Below are experts of layer 8 (counted from 0) of a mixture-of-experts language model. Rows are named down (a neuron's output weights, with its number) and show model dimensions 0-47. Each number is 128 + 24 x the weight over its row's rms, rounded and kept within 0 to 255. Numbers have three digits each.
Before each expert's rows: "raises" lists some tokens whose logits its average output raises strongly, later layers aside; "comes before" lists some tokens at least twice as common just after its tokens as in all text. This comes from a sample of Wikipedia text that the model never trained on. Tokens count by the router's weight.

# expert 15
raises: "\n", " In", " |"
comes before: "\n", "|", "-", "The", "==", " The"
down0:094167138163119125091144123098136112090161144160072116119133079141124144179130109149136134111116057173139177107127114092138107135157117095119106
down1:111145126144112133137099115156137122079173145148127130137096136120145111093107135141100122176149121096112094093169134144110134107140165168139143
down2:117140149159150186116076097126103113092088088075129115164122094103112138153136118156113133162152134119104127102120117117160149142140083132111117
down3:149116122143137171115163162135124125075095112124129144089136112142132113084139132130063130145108136123156145144146079154125122124100106090101109
down4:133194141151126150133121150098160172120142161125168135156107141107119119138134115136129129140122137086147152119147127165157144131091116118095157
down5:098141179130119105107143129117114131147100156092129134164119144132144103151126122177119106135138157150145111104179141156151106108166163096139125
down6:154128143125120145143077126144114157099095144140141129080120107120154152129137111119168123110086101113118122119131107154128166138154176130111178
down7:095108155099109118116138165157148121129130124133184107147133118098138106157101100131112132158123102116156148133127156118122149096102077125152093
down8:113138110162114102162108129073068113118116145138124132085117165114103143078136135117142084118122158138084126117066108151126127130153127146164159
down9:124157128120128148152109154163133083122145160098135124131114157136086117160106134111107141124105138083165202140055130127157142101132138138075135
down10:160165132139092138118155159094136103094094111158117109093138129142093118120140149128176170135125129099115164117136174177135152148137111109108108
down11:111116162071173073109134113149192160125132081087163123079122131111069118116117157152133136131129124152133148115157160159100148094169120172130124
down12:098121090098133125109116153146164126095157091123129127110123113127157175122151137120137111154116123101119095109138152096126117140089100136168100
down13:123178090139090141124146129119173160112091155078120138121169149117156122102113136109088101127164169114125129112120098092161121171140127151099131
down14:128155117136132138140150153104107184087133126093105135139152162114124134140113122136118131131154167098068076142178150088148112169093085122149134
down15:122100135082111146139099092103136154095135167167149109141090149089140117108152153110099139147091106157109116162149138137122122136155115123135135
down16:129090147107149102119115096090142107132108115128129104133136129107113149150120089157147110098121091123151126114163107128115082156095138160097143
down17:101101124151132088089126136160119135128183116143145146137089136118122110140120163112142116159116154140153085068156071144160133117124100124127161
down18:143125108144118154143139113154155129151132147109094123150109105115144101186152159137104120092126113121134139103154136151154131116097135144173127
down19:140141110076133115176128142097164098133147130141112124164122148118082143121062139134163127149128134124155136133140150142149134129135092099118127
down20:147119105121141162173126116130106141087101115122167114143126133105080138133102097151145144163111110122123112150112135155144146172118117145117131
down21:162131133102109164110127097153079146109111137142094135145102109115155133121177126142077174122144149124175124141099125118139091113124128150123100
down22:141166155120112169131130154152111122143148101128126159121136157159115128141113100185126140066135121093120089144076142119104072128156088161098122
down23:145185140097123152126146132184133117125155148120126123144100159106108143139168063124132071122101111115122130099114109124128161121119106151173157
down24:124097073101132158129141127126085144101103163152140112159150088132137152147117094115123145112145145143130142113155098151126166125089100124112109
down25:171161124120170138097092121142103099094118163147121155120136162162108161144124150127140086156099107094140131077152125160169114125102107089099115
down26:104128121099116136126096139137123140130125159100126120128131124080136139124152149135146155133127126139095083162156161126137103153119133134100121
down27:151103169099131137113112123107129115151154123117136132138113142147097152117127116144143107162114126106147103162136147154162156074114102175123132
down28:139145171100108155154102101180086120159144091109117118154115126146114162103145155112107149139084098167105127091145136121156129137077103110127137
down29:167118100102124101143127126098129094127122172080143124110145130132121146077138160162100119175121114086153150138145121144159106176117121120160076
down30:150152153151121137120091130147113179106136127106123138122156100110117102119159125145102124142130084127161146157123088090120115167146106115142119
down31:147165093130128137117088101094125147124105121097122078117147094114206161146139144132116117063160128128122155142144127155111133108112131118140118
down32:142113140115143117155063123177089142191170145138138131093166070125146134115099124093099152160124109087149101122108097147135112135150118076131071
down33:101127140123160122118154087081119129112139095164154139133105122117149120143129125085115155115135142139130101136156143124121089119131115137128129
down34:140116104103093137090133162115134145157076166086131144115149123128116133123119162071143137124100126155114128166137118167132095115147091113136119
down35:132098121102169117118127127154154128137121166085137146116142119137136149126157079113102141100104148108125147116138147120129158077124144145128152
down36:125174130122082137146152124186136076120150121159176169108141081127127113104131122129144162168095112162143141145159108139118160157163143115145144
down37:152085161143141124119118116114100114144154106146164164133139132152132079097132128140129147102168070144124111168161148110149117143142132140103118
down38:132132117150133155138166140165096117163142090136154116107139104151136119113111133119165152154134072111104137081132151136157139082138096105107110
down39:148123097132166138116123113148177164133096120123141162115155170117145105139118135117160150156091137153161118135131165140153127111130151133103134
down40:154168120160153109152124133156139118095126116155097110059155163138188130138190172142120124140153161181110167106122111117105120161153071145132098
down41:142147132117149115122122121126131138132136112109114109152067105121151128143104139100192150170124110147146152108136132098095150138148113094128120
down42:117113102078109123114141101132106073114113151139094132165114119131116100071143088134146170160109120114111121107112148179122145125095112115113120
down43:163131135113101110139138161100111111145113116118113161170163100155123141177159121164145120143104100142131103142151160125108119148155088122114097
down44:088178126080130117158100117155148110114136165128119131151115118110092111141109123144116131155125139122128121141105117121139150052142126138129132
down45:135151160127113113149122142141134098137116114153131128103106137102081113100138138168158136128151125163163109125139062161142139132103148137139101
down46:135148154114172146145146113149118099123121123097117144137107101136137137090120125110125096105117096101170119123144150114133137143130106109171132
down47:151135143159112100150108127151137118108151135110116103134117163085133120146132139136120126161075121122158074152139108168145150142151090129104107
down48:167099157106135114100107115127133136110131103123147122110106138152169121116136135119103109089175132116138124123092125137156120113072079149117154
down49:134124160109126119141143157166116094169132154134105116180144152141085137115123134127089088161119099104111151157109102129124171101125118160135083

# expert 12
raises: " of", " in", " and", " with", " on"
comes before: " of", " and", " in", " to", ".", " for"
down0:131121169125121149069136090114144140107124133144145104104118106102141150144106113092149122071109120104134127135115116112114168111115129128164144
down1:147117156125155152139170144114160121077099119169096107136128141119114121117140122125156080163114115126104183150119114159138124189151139134131098
down2:120133156112120132152092157134141120120122124128135101131109080134133110108157149129142138095179134138161117118129148162165129159149120154144097
down3:133087117151151148132169152163080121139118128129103105118136087127099087140193098132105129098159161132104110104121117125114132120105135090137164
down4:128164131103146094149086195128088090115154139065121131176168148117155135173104191142127120144124112144161132149095125111122142135109146101109149
down5:124148137129115082151126146174118110133175126110142093118183117141136154124150155125104131145101133131121098144149141079134138112113132114123119
down6:116138098134140147115132122047153115158095146119133128155113159090137122139146191119128150122118125126106125088137110119130110119126123153140131
down7:119116123137154101105114137086114143100147127120103147189152151101131159054108124112102133114134132138148157096161173094168109119153130077140163
down8:133155155099127157165155134166143166089142127130111169155119132113128113103113143072148127118126159162139064129127138191112146135127144147157053
down9:149068103098101094126063141156150134097098111124162118126138132128156151151143146141115101111159158148137118153107108136151103149106115080090156
down10:125141123118129165147106136095142140064100117124154101094147109137108144123130065172120151116123144159103083140110120138101153136151089126084128
down11:157152161137142152164133116104145137103125116126102128129123133144167138115109166080132111166130114130108101118189123123146106084119125129106099
down12:158150118170131113154127124107130110130147152130102199106114154096135080133114122074129115104127137143156118126122180106082161146127154140135135
down13:167146139137144137102098119142124138125158149125112129092083119117117136166094145113168098126133152130138091132141095135155126144126112160135117
down14:138106172120137122121136140079071157142156173118178168142165109115118092105092107092125141092120144080128157103125108110104131117126139152127112
down15:123130131121148123094134145143146126134140086104127059121073147167157145134163121144126122126150112109115131168145162119101120113147133136128124
down16:079148139106130130122141128131094142123127146174145133173115108107093117132122166131131084100143144121166127110108143143147158117121135114082112
down17:180113111136127189133113100127139139115128142150142144122150124118133149142095130100138101167106157167150147136160102081118139113155123100158112
down18:165138126111143125148120076143136134165122131106091124116117083137140141149111132121110091097115125170115121182105142110142158112137106136149136
down19:154105147104128138124115124115140087127151129119144158140146169157135143145086149182137099174139105097115131133181120108193139111152160128170108
down20:119131125138119140127141127115104106105146111147124169110077170121145131151079112138141102114170108066144052120151121081138128171112103149160115
down21:176176121114121159134128123119105099128148136161140116130135140111123135138109127121158111156089140111180178105185081118153119110108147154129103
down22:162121112085105142108142097128138139096116155166169151143115132110143124102141149115132123138131123133111126096160113113139143130142116093148137
down23:091140134168138113105080092073084111132107157135132126126168115108114121152107081101135149108127126087130128113149128114126119139100092117125155
down24:097104174179132131138129172183103123106112120101122133156091139155134118119136136115131120137088107092081160095109101152104111126117126123117134
down25:105109137139102109124115133123129137193095090106162096170090149139116102143136093125162122116128113129115108202154153121194108142128171180133120
down26:136152163148159122145117119123124056073090105140110116112134133157129122127162136121103119120149149174149128097131132110172196110094113154123085
down27:170143134098122170087165099129134124107119073151144163111139111124121115116111159114119166152146125171114117127117151136135119110166085091147124
down28:122170151171129140111124135157126123125136112097136124126089136146128134111141117125136116125137152147098147095114095087129104108161153079107135
down29:131112123096124101091111177129112157102155164098152118111141132135107116123157106159101098152105124115107159123147133127103149150067180180139145
down30:082094124091101117130157112162168131152130152100151155115066142095080122123114140112144125111120153129119118140115178140151144119107103122140131
down31:104149135145087125106120164096128120123109107130129110135130193149153142105158098112117141156151100119122183132125160147133160123125127103155153
down32:164062110147120141122139070135160136148115142162126114095107078090141099123119098147111089129126117108104101118135119162149077119156113155100101
down33:175125139126104117131106145172133152153144118126170140177180157141116138141122173175142146095154149150150123122070127169129167115127119102130106
down34:157172123096148090132135133161146134158140079118148129133090108105130114137191107105155104127156139130146146148134163116149118141083097127102132
down35:119122139104132165110124109151125073118144120130123106119109097097122119104164127156106123106114156141079131149150109056096133160100149133118143
down36:155081109151124107149182127111137177147129118167135122113128147138155082186141096115151069087102162126110112102129140145099113141159111137137139
down37:089134120119127154122148150127112088094117149118103090120157201113124192109125150127133114159117101083120137105104150128105155101073132114103124
down38:126123090168143135084157153139100136142160119096110121135064143093173166159068137123124129127157142132108169143158139112142104106097117110097134
down39:122186170132118144138094116128117117141129107166140140118145108124092110106139148122093132149155078137124144151121122110103117117151090161104125
down40:131152131090069131118106107154126127111128145170162140078155097102125134156159130116160150104120126131127180166110161148094191117118132152148134
down41:104078143129124083108153127084156140136129147122138115091103138148104132129136074112161144082130118138146129158123115092175165153154200106153151
down42:145170129124124149092167114099152130139165128137140152173127211155121139154128139106163112167120094094099110128091115126110164122147085111116125
down43:088120085083166119129097118145096124155129114088111122096112116135117078132124158133139150176115109134151145149104149143159165123149116171144131
down44:117135123126131137160091088116161130139116142150128120096108102104085127132115098146115153151156117127129131155136125116158135152118162117143111
down45:149158082157117152098129081187124175094134171114129096108107119109146166138115128116113126160108119185106143115108105094161122106109148111199123
down46:109158150149125150085124137159131128145166165149149144178175089135099137123134130139117136108130099097109112146101153126141139113153125144111096
down47:133098118133119106098122155159162124129114098112141116129148132176126144120116126115141097164164130115145124136094073178112105124138108123121091
down48:124162114139086121077134123090158111088124109145113097129132094151121162138134069134135132118107121151109169106179114089175157114122120130089124
down49:121128134083164126160154146104158141130153134142153123154105161132128115081071114159108089165117113075115164140121118109154091157131144131118152

# expert 7
raises: " in", "\n", " on", " to", " and"
comes before: " |", ":", "5", "4", "1", "3"
down0:140125121114115069111209109148095124168143139110096132144094131117113096089140122126169145128136087128092107177081064101108148107171116130121132
down1:095151120164109124109155165134141135098095120140073155104130122104089134141086140103168152160120117136122157142113148155160149130094139143138163
down2:154079158103136188077117124152087150144119129103124134081102152123108146120090114086114176133175164106129162117089126120125140093121190111124117
down3:126121077113093110157127161176152131127108148129134113130088130068113133109125122129115125138129121080142123179106096096126115139142104149170155
down4:104144123124156133161102152125129180121178107172117146128161115136149097136142119142130119124105141121122137126165120123138127167188106109068181
down5:135149160088123138108154087117134112111112131113175109097082120133157120145104146138144092125093168104145095121170126068140140116118155102112168
down6:135129112143126092143116108135098118107152116144156123131146129105133148183079110119111134144137156112145167139094113140081136097125133116142130
down7:143140159173102092156088112105168164128116132105106156147109185141146117141155116132115099151124172131126132150156129150128150100121161129131148
down8:158109127128109123135117129121116105129116126139147158129123140098113113181132168111136083127145091107146173105135151110145095171108124102108156
down9:085201166100085184139126124150111141107131096116103147113145164146110117088120129107160129152140121177135126121121151105138105143107117155065127
down10:134099145134105106109186147156081091083122176131122141124162109151119113130143103135138187093172146153119152139155136126138139090163122106090152
down11:145171128125131134140103136101149110110114140153159117144120167129105126102107143110138174123128146115151062146164120103120150112141089155112140
down12:093160132136073115161093175150124129127128118174159103145149152122105124124152130112152118160138151159150122109138131163141138118121116130117136
down13:141154125135138109082138114150144122112122139111110109160123134098122136136087133122121149145136158140130130119101109104158133126069119115082116
down14:099074111128114142110176095102111089123171127123141139111109081154144144099157125141124100156124121148192123126118133101145110065140126077134151
down15:107078140126110108132122125127115071148110142096082124126126144146130133097129146191130126143155103169137153167091147123093107156138143162159180
down16:135132114150100112110150115192134117135130088108124103126139117170106140113090125138113170136150099073112100100109116172087107168132125121147161
down17:130135137111112097112109161120123134118107127134118138090089159119162123160131127079101128117114177154146149101085099114164123112121121158156113
down18:128132166164102132129106075120119163150144108151116108123151101093181135121143137182163135159124135104087126094102128152142158126127129137131055
down19:141117143123167099147119138073116110106140117094178139115100110130136149138143125156141132115148133130104129126165148153090109134161142139096097
down20:113146054088104126138127135107130152126133137115102136113151101113118111149127117122128138107139129108099146159140076146117118150129152114148084
down21:156155101106157110100091117126111106133120112095103112121120171134129163147148128110101125127112129065106139087130108132123099116132160103146094
down22:151144109141132088128122097153142145118111124156098173116139142097107142097178094146114114162152108097118168120155089167115163107140155126100135
down23:140110123083157129113104135179120129156212153152076167170119105120099136165136124154121161191136170148150141127094107105158146128131120109090116
down24:144166108147087157151156118090129118150170104126105136114152127196152148139189165122118109134125133124109174125129146138143104109123138117155086
down25:141161115166129173147154132127137087109121132137099112157112092131095111112135129153155150092110144106178128118141137166161110141124112152152103
down26:107112146113102123123163153126167135178104113125138131115135088107107169085124151134156148114128134126100146170161140157135155103112122125108129
down27:175144126115111120133135127104107076159105084165130156127138128145102115146136138188167160105139144140194110146133116161157151125126091162167134
down28:152134126107116161147083172110124128125110114099134141103143162135144117145139088080081144091143080148129112162170101129112097142121108106124126
down29:152115170132141164120123129186114140090092096139106110166120123143122099116074086133161143133134136097135125168130159175110153143167112103106130
down30:146127138125134106153104152093149122122096134124130126141127169140129147131123158173114121141132176143113138094128134160139100124149113141085109
down31:119123149137121135135139106179151150127145150175113148167139117064183127108133101121133101129141068109085156160151125152125124145136120117133112
down32:116129138162119113118088142156101149192143131123150111135087142129152141128112172126125130146110075130107112155144143113111162132164118127111167
down33:159137125136129125110088154158120062108130094155112101135124100093106149129141151089152140104130157157152137099139131053148126099136146157149086
down34:150153117131099130120120137078150117114155086149133088091091115141134134131116152137148143085116122129120111128116119123180109152110118159142115
down35:123095127181122098113153199117141097122111084119177149086135118137095126181084135105102161149145127126140147108105092187113175137166094106121157
down36:145090118153103116107177164112140106139156127129095175124100092169123109140118141178151137144137116150118144070122096141066160094101136125161147
down37:172105102085129137107084141143144115175140117094145175151115125124117140160129146132105111117126097118157092133116081120141074156156120098155134
down38:126110132095094120143136132125133121142081105140167146122139143112163089162118132104127134151127076123143099125165145099111140094130153178141179
down39:136135131142145116137142123104174134136122156137125112124121094149129177123094148116159126114114141093135140111158099116136130114127129165149136
down40:143119161109156111125141123153148092124109136112132166129135119098180134166144128120153146113138130121122103124176129119128073121185118103191136
down41:191161128118123160118147120102137128132149177141135118105128152114157151115111143152095144117120141128089122128104127118121138139131152159095153
down42:150114154112128123141093131126148118153134166106155109146124146118114124108116194123109179145146138093136142134102114115123116127172125124076144
down43:115142133125112099120118122141105141133157079157084132117111141092120102107170095158147096147087102149115094112133145116131167128153103163108158
down44:112151138126097138096058102153112114117135119107131142123165048103128089138103112106128098123106110128127150114161127123088105122124133135132133
down45:174132105152113140073109134124118120132112150152142167110128118103137099101133115126134080101141180144150136088139117117131084090138144111105161
down46:143173128133141141128126095135133143088142170131120112128112102135138129202138125151129100135168159139139162089105113140114129143090112172124064
down47:145128171143127094151150093116108058105118149153129141147079106124123161130144100155130096126136150125077118167147129121173114114152132120094136
down48:136127141103128135104142094129126169099149119083068131131112131118153154138084131145126093136125112154099122120111125114071182187104156124106112
down49:175134175080135085112134167127135161094166144132104181161103111152075148143083114161130134117108119152122138157136151145158149112146145138140134

# expert 10
raises: " and", "-", " to", " in"
comes before: " |", ",", "'s", ".", ")", ";"
down0:105097081139121126116177120159150138115133105118153167138160179123105123137117094117135128093099100158146147084123148146159098121095179132167169
down1:098134133124139095149093134115155148093096109090138112139095132083084126097171098145093130115130126165110103129188075150109133131163110162147089
down2:133110087111123128117102147159124147139065109156145123114126156117142169108145107153121167127109173124109130125122153142085108109123172097104101
down3:116153140144131089121162139142135155095152140140120098121094159126128163151121149137125160139070127126132114109078158149111111123071160134090149
down4:132174114148077143139143112128133171115121166133130117122161132134147111121131092123191123163105143111135149092113191146134137106123134136116090
down5:105177139139111159124156163114145168112159159098158122142151102151109106179101154080164128136122083156082112133147131114103153124096178149140130
down6:160152107138156100125144124090168152129151143163151067154145165086137137138100143128109127131152112106138130088117140120122152071071147085130142
down7:151131123118122136134125169112121099148143126090154145130084157130144176135128131104127138137100114126153109123098138140137120154177172135145124
down8:146109135126119120158126144154145114124159162187080137153119130090121141106152117148144139114116155102143125099159131124127123118071148121127149
down9:072118133117164173154107115145104086109127124098102121131116106133104108133153162090114131123169160078086139099142129127140112125136119175150135
down10:127107147104133123151093109137154132119137117121126164109066160189128137145135123139130124125158147081138135206147147147159132126094076136118160
down11:125077143171124113160138156097120096168104154094107184100132139076117129156131126138160152121143118112145127129107119098118133123162099139148106
down12:127158169144109094134081105122145097180118072107146104118121101150094100125196136110196145134129111088132129070111129160129151118170161131161117
down13:141095117118125101147095106104093117130112108121155150113129113103130110122155137133122125109139123132153133142157108134139134169166148157167122
down14:104128146135145099107125158116130131095107130172128121125149124138113141166130092154116111150107128128120144151096098105132130102153149090133145
down15:082142082118128119112118138127152129101107134151121194122128126122115151128124128138108112107149109117118154122137103092106118139102160143127134
down16:101155124080121145155119116126117112178157133078126146075098113149100083097133151122149132127144174114103116134136155168159101128118086080105104
down17:128153126097130144137093106119157078129130098106146129103072099101106144140129105143136106129126129116093146123063121135117130115132081131135125
down18:138102174126114108111114122191129149111127128137083137134148083118170124151085150115136122126129144121127145135152127138114106152137178106108139
down19:087129124117116136164135175086149116158113087120096106131164151131114140126114155169134107158167115140104130097151120125153136139129156095118134
down20:126117111135107101133144116170140099119119114189145154081085143097084146126113173107127148142115137144133100147116105143118161136135137113155104
down21:094126132158132148146124111105125128136140100120108153155077114135117151107151046135101094111179125151161136179158113149110105149164157142142143
down22:129126140145133134143136077151098117134143140130145108167134095142121090068155101090138147104125122115156125121143090136135130146085082114122103
down23:135145153120134135147088138123157128126101098100145129156135110105131139126131143144138138081101074133144106107108125117146117105151131146175103
down24:102126106126120138119148098134127123095124111112121152124099109117151121111109109146159088140138128114148154147103134129149190140141061166077121
down25:118127148141113134115155129147174155133120128122117147109086129115152159120134080123126124119126150138142147115091149138128125101166133104091139
down26:153202132126135090136103128163110097090111123110145159152113129098098133157170140100098124107142176127114125101109120138122135155086135128095076
down27:156172126143114109137106146121137140160173121097124126100124076132141091106107126105145079136173140168118111168076126152155174089148132128132140
down28:129101128131106131081143113158126141076117106126171098136094135166089132166122132123182155113173127119126087131134126163132142120090106123159114
down29:126141173115140079134118106152137127100183125144118102095128122117171123123105160075159075161116146173117110152072168108119127137132119096111122
down30:144119128122131105109115130097113066103144085119149134132140160079148115139144138152115154090127135158130152119136121143115100112089133124140162
down31:110136146120169092203141117158126149159117153118146135138163083107085132153124109117149118171118120118095194074148124139155108104127138113078087
down32:123098141128106133104169128117105135132122085132110151105119140129122127147153102156130110129165153108138148131088119137116142108115151133145132
down33:092116150136098166149108118136164153170095100149099107097105154120120146087141158136087121135141093116186138125181103090113108127141149159136144
down34:136134116112167104128153087161129124162153127143110128118096106153118103136114132125136107169095178132104131142088120123136152130110147143132138
down35:127117109158186159137103119143131120099125105167093133106145124120099158118121169125093129109172074148160162132139137125116104122136089101178125
down36:133159113099128119155114138091097140117130101133117174121161126159137055127133092105139114130129101144132119114177165134141187120144157114140141
down37:127162149148091144114128122156132118148122112110123122115153110138100151080130164101114125158162144120095109133180114091122110127105080135134108
down38:125116109107085124115139108117072110138138104110130116114154108142140106147133177066100112138116112106102136104106110162144107113129084149141097
down39:116109136125148104133113131111106135076108107108114148157095166108131062156153138149115106137141129139097154127114139133121163127087115134117125
down40:107174131118121137144145139116136126121130125143084149136160098082127118083169164160087134133147080112115079113163141158110119169135132119066120
down41:195109152121119122106107120107083146100135101124132127121067154144118147091167083160090099170131134110144121140138142134121134109162157117120121
down42:080106118114115114086141141114097103111123134135121150093096152140113127135121130117130129114097116171099150110130105141130158136099126048119117
down43:188108113163128105111157107096112132138160121161129130143142157121128067088108139113138133128101145121139111125116091154164088127134149108122122
down44:141106119138141070146150165110124162127102103162100118154117125113156120123135098119176165155123170161139164124113146088108108163109133148144104
down45:104100141054136094149135136131135093118181087188113131123150111131142116106116102133088122140169113139162118151117133135102119135140165109096151
down46:128149116131115110108124153148160122120157158138139138152145083133072141150105115127136109139116109115180138146143139112160155172108149170097171
down47:112103109123118117145171104103117112136152135165149126141124143109127088099093131100131106129123145134125123125122153122140116132121106116135121
down48:093137160137139175119091118123126117097110087134094143161105135133125121118114138168130151093109133176114120111142130139117130135132141128072162
down49:155132081097128147134128145115104172092116119141140132133131116161157123132189140155115127097100100122158152143122177143128096125125141135138169

# expert 0
raises: " the", " a", " all"
comes before: " the", " a", " in", " to", " was", " his"
down0:133097131105074180147146151121149086132109155132107156135108097145117077086116120113097154113134127097129163108121102118104108144103114177169134
down1:106129127137102126141118142109104141111162165123113148136127153126140134128148098148101070146148170111138084088143114147150150124129117097093115
down2:134112143124117144127120094135147132162094122133102122113134117133149122107148174137130113135138096102131087106142099119187111136119128092102131
down3:154136160148121141170097170106163109136134166160119152142098156120152112143107107116147127172147134102143103098099139149119100163145121135162101
down4:070072067114116133106104157135157134142165145131158131125162126137189122128147138122127143128129121178107136092127117176152161138128093139130093
down5:111113146156145145140115157120110110124120130123103152188141151101107150131108140128119118145137122168141095150164147141160129134131134142139130
down6:124127134180154140116138137061114152128113106096141131093143180106156075155120124105153168122119119120123110167105110120125101152153092154155085
down7:111119148139117146130107114109117149089144098128103146086155170134140125132138120170124127152113147136169121107110139139111094112153145166120126
down8:095154138134148135155094149132139128178145090116132124200134079171102114120148088128134166163150124132128119094121062091116144134071108129078097
down9:110151098165121116118106135122145129124137119143106139146139131109088151141087120144116156146128155089142112130175152150154112119124106154143108
down10:148121102129136157140092156070096125114172116103095114123134155095111116123143101141121095133129123124112106137168170141146065124166148197126137
down11:104111129130160153177163131138146163106091152129119143126108119144142121126116148128106135175109129162080107134111112109130128182156114119111102
down12:145148159122103134130121116147159143121142169139117167107148130122125156148113092144106097142090121107157119113113128166126119127171149144149109
down13:111131137108131124127154128140131132189107099158126134110110126112149112093159142126134148168159165103177134150116068136127140172148160125119127
down14:146096120096121143146158090152143150130112152129128128105167147110131147098104124122088119130107123138095128100096147125113125128150092132124121
down15:142100110154090168106185112130121174118140101120125147170134160147118166129116134145115164127093105142117151129118171169134101132165128116140104
down16:098113171103115115084136103129125121105091133100120110136095136080129134159148129125107123129162115145159123135129148155122094121128133140168097
down17:160094142088119142118119103122165133133136105176112141172128158143094163136102109135148135168074140116145178132118111128140121111116131088116178
down18:141108164101105166081158129152145120082157140093148132105115122092136137096122164130143125127129135116097128143166116065111120150130140111140132
down19:177153139172125080138145133166121159104142108136152113120113081084143125142132124123108097130094074154119118144139103136134160121142114142116137
down20:137118186072118162113125090134102101118091145140135122107142153103134129155171085107115151122144148143127131113126104111140141094116151142105114
down21:145146151090130137187123155114128186150128159123093150149101093124089139132101167122086137140142093154116196136132140141109101123118087169129153
down22:205135159121099147102083150120116145164123123167165086135127115102103175138115133150159117134152127142115110107127177122128101141126131126079095
down23:122113107143126123140125095139147142146126126099164115111133093150136144120083142092151148094162133128164141124112141121148116167116136126121120
down24:096170126155132073086120100134066115141141126138108179099153079094160108124120103086144135140124122099113148115140095175106112164124100117146173
down25:136127098125136139108122126115085105116113144134155092143168123141122111103154149124135132151166162128137174105116110168091094084131113161165165
down26:113135100092132127124152143114073106138111166143116141102134149092122126137149109116144100165116112101113126145128095103101137125119138155126103
down27:139148120116128128125138114149115124105132139132159154179069099146148139120084150126135103151097133097132127129123077112097084136129155108141130
down28:151095167146145136141154136120110156178119149129146157103100141148098107116148152148164119122147155138144134135100143160142177122121136120096144
down29:103140135128130089136109138160125140128138124150114142177059083184135117122141173099126087124143120135109128137141103196095120156145187097145186
down30:121182138138149076149107118099129157124139121128106125163117125085154131146142093098147111117126139129130130134129168167126112105100124119132077
down31:141141125086118154114159152146121105154123137116139188138155134178151095113148170113153127148119163098090162146152164162145089151127116096109115
down32:107111120113097123125147092111134158117126121135128127139119170118146114116118129106094125180153169172086161150109134109099118153113114146131091
down33:137124098128155132113153117162126132129149119103105175110139148130123107126138133128115134135111122125127113125162117111125115141124114073157172
down34:109134119116112128113135085126087140105145128116141179132098139134138098143110154090128159126138107117140089170114093108131075160125158116117130
down35:107096083143126155111148120090150128130122108146131138141131130145124145160125082151135109140103098161086125107109126113119101114155084159156122
down36:158140147110119104123119109113118117086091104122160161135123152085175145125142141145106114130107133124131115098121141094168173086160106133105080
down37:146157141068162160092174123098149134164153127091140120168083122114147147123073162138078135087099086156148113112091137121159123086129138122102111
down38:170135182153118109136131121162136155099115126139101159137114130082086130124133142106145095064131122122119098113126139148210132110112144119116105
down39:123175129104121115132136138153137166109109118084121144110129169125101141141138138116128182181106148098129134165116141092153142139108107081133110
down40:139127130120154112093167127159108082129119132140099153101117149164150119130163124123157112124095124131130178185118062135166167160105122144127147
down41:136158135197118138119136099153169131076138143129152104159112111122160137130125121106129076109120151117118122122119104153100141150159154114138093
down42:095152123131094133136117115104146137117172125119125092178133092146120140129110115091130148140177148129134089095162123174152109139157113158105125
down43:152155106130077140127133182143155131136127108150136160132137088157160096139149090101135143131122123116130165127104103112107160148111122137115126
down44:157137160147139118119098142160153127134123135159154077115168121139157165097102154128170111147120142153152175131129105147152152117104136140138100
down45:128117118124142103145132118113160176148140147122134123180112129109133130155112145135112162099140092119113127113136124140131187102145143132123148
down46:130144147163086136151134158145149155149139106132110172137087089137107152118160125180111121156118162111174121110128172126139129131136136124096155
down47:125105126134115074092136129155163155134101134090163133110129136168130109163089130117142099130157146132132130189096066127135148124125128128130136
down48:123116115165137129158128137144140087127115150114130169139114099140129091109123127105152157112149105116138135186148092108103154124143146138141160
down49:115118108177134085088142138089070121164099129102136162146111099085121162092086118131097099105118128147129100130111179100111155116108172161144125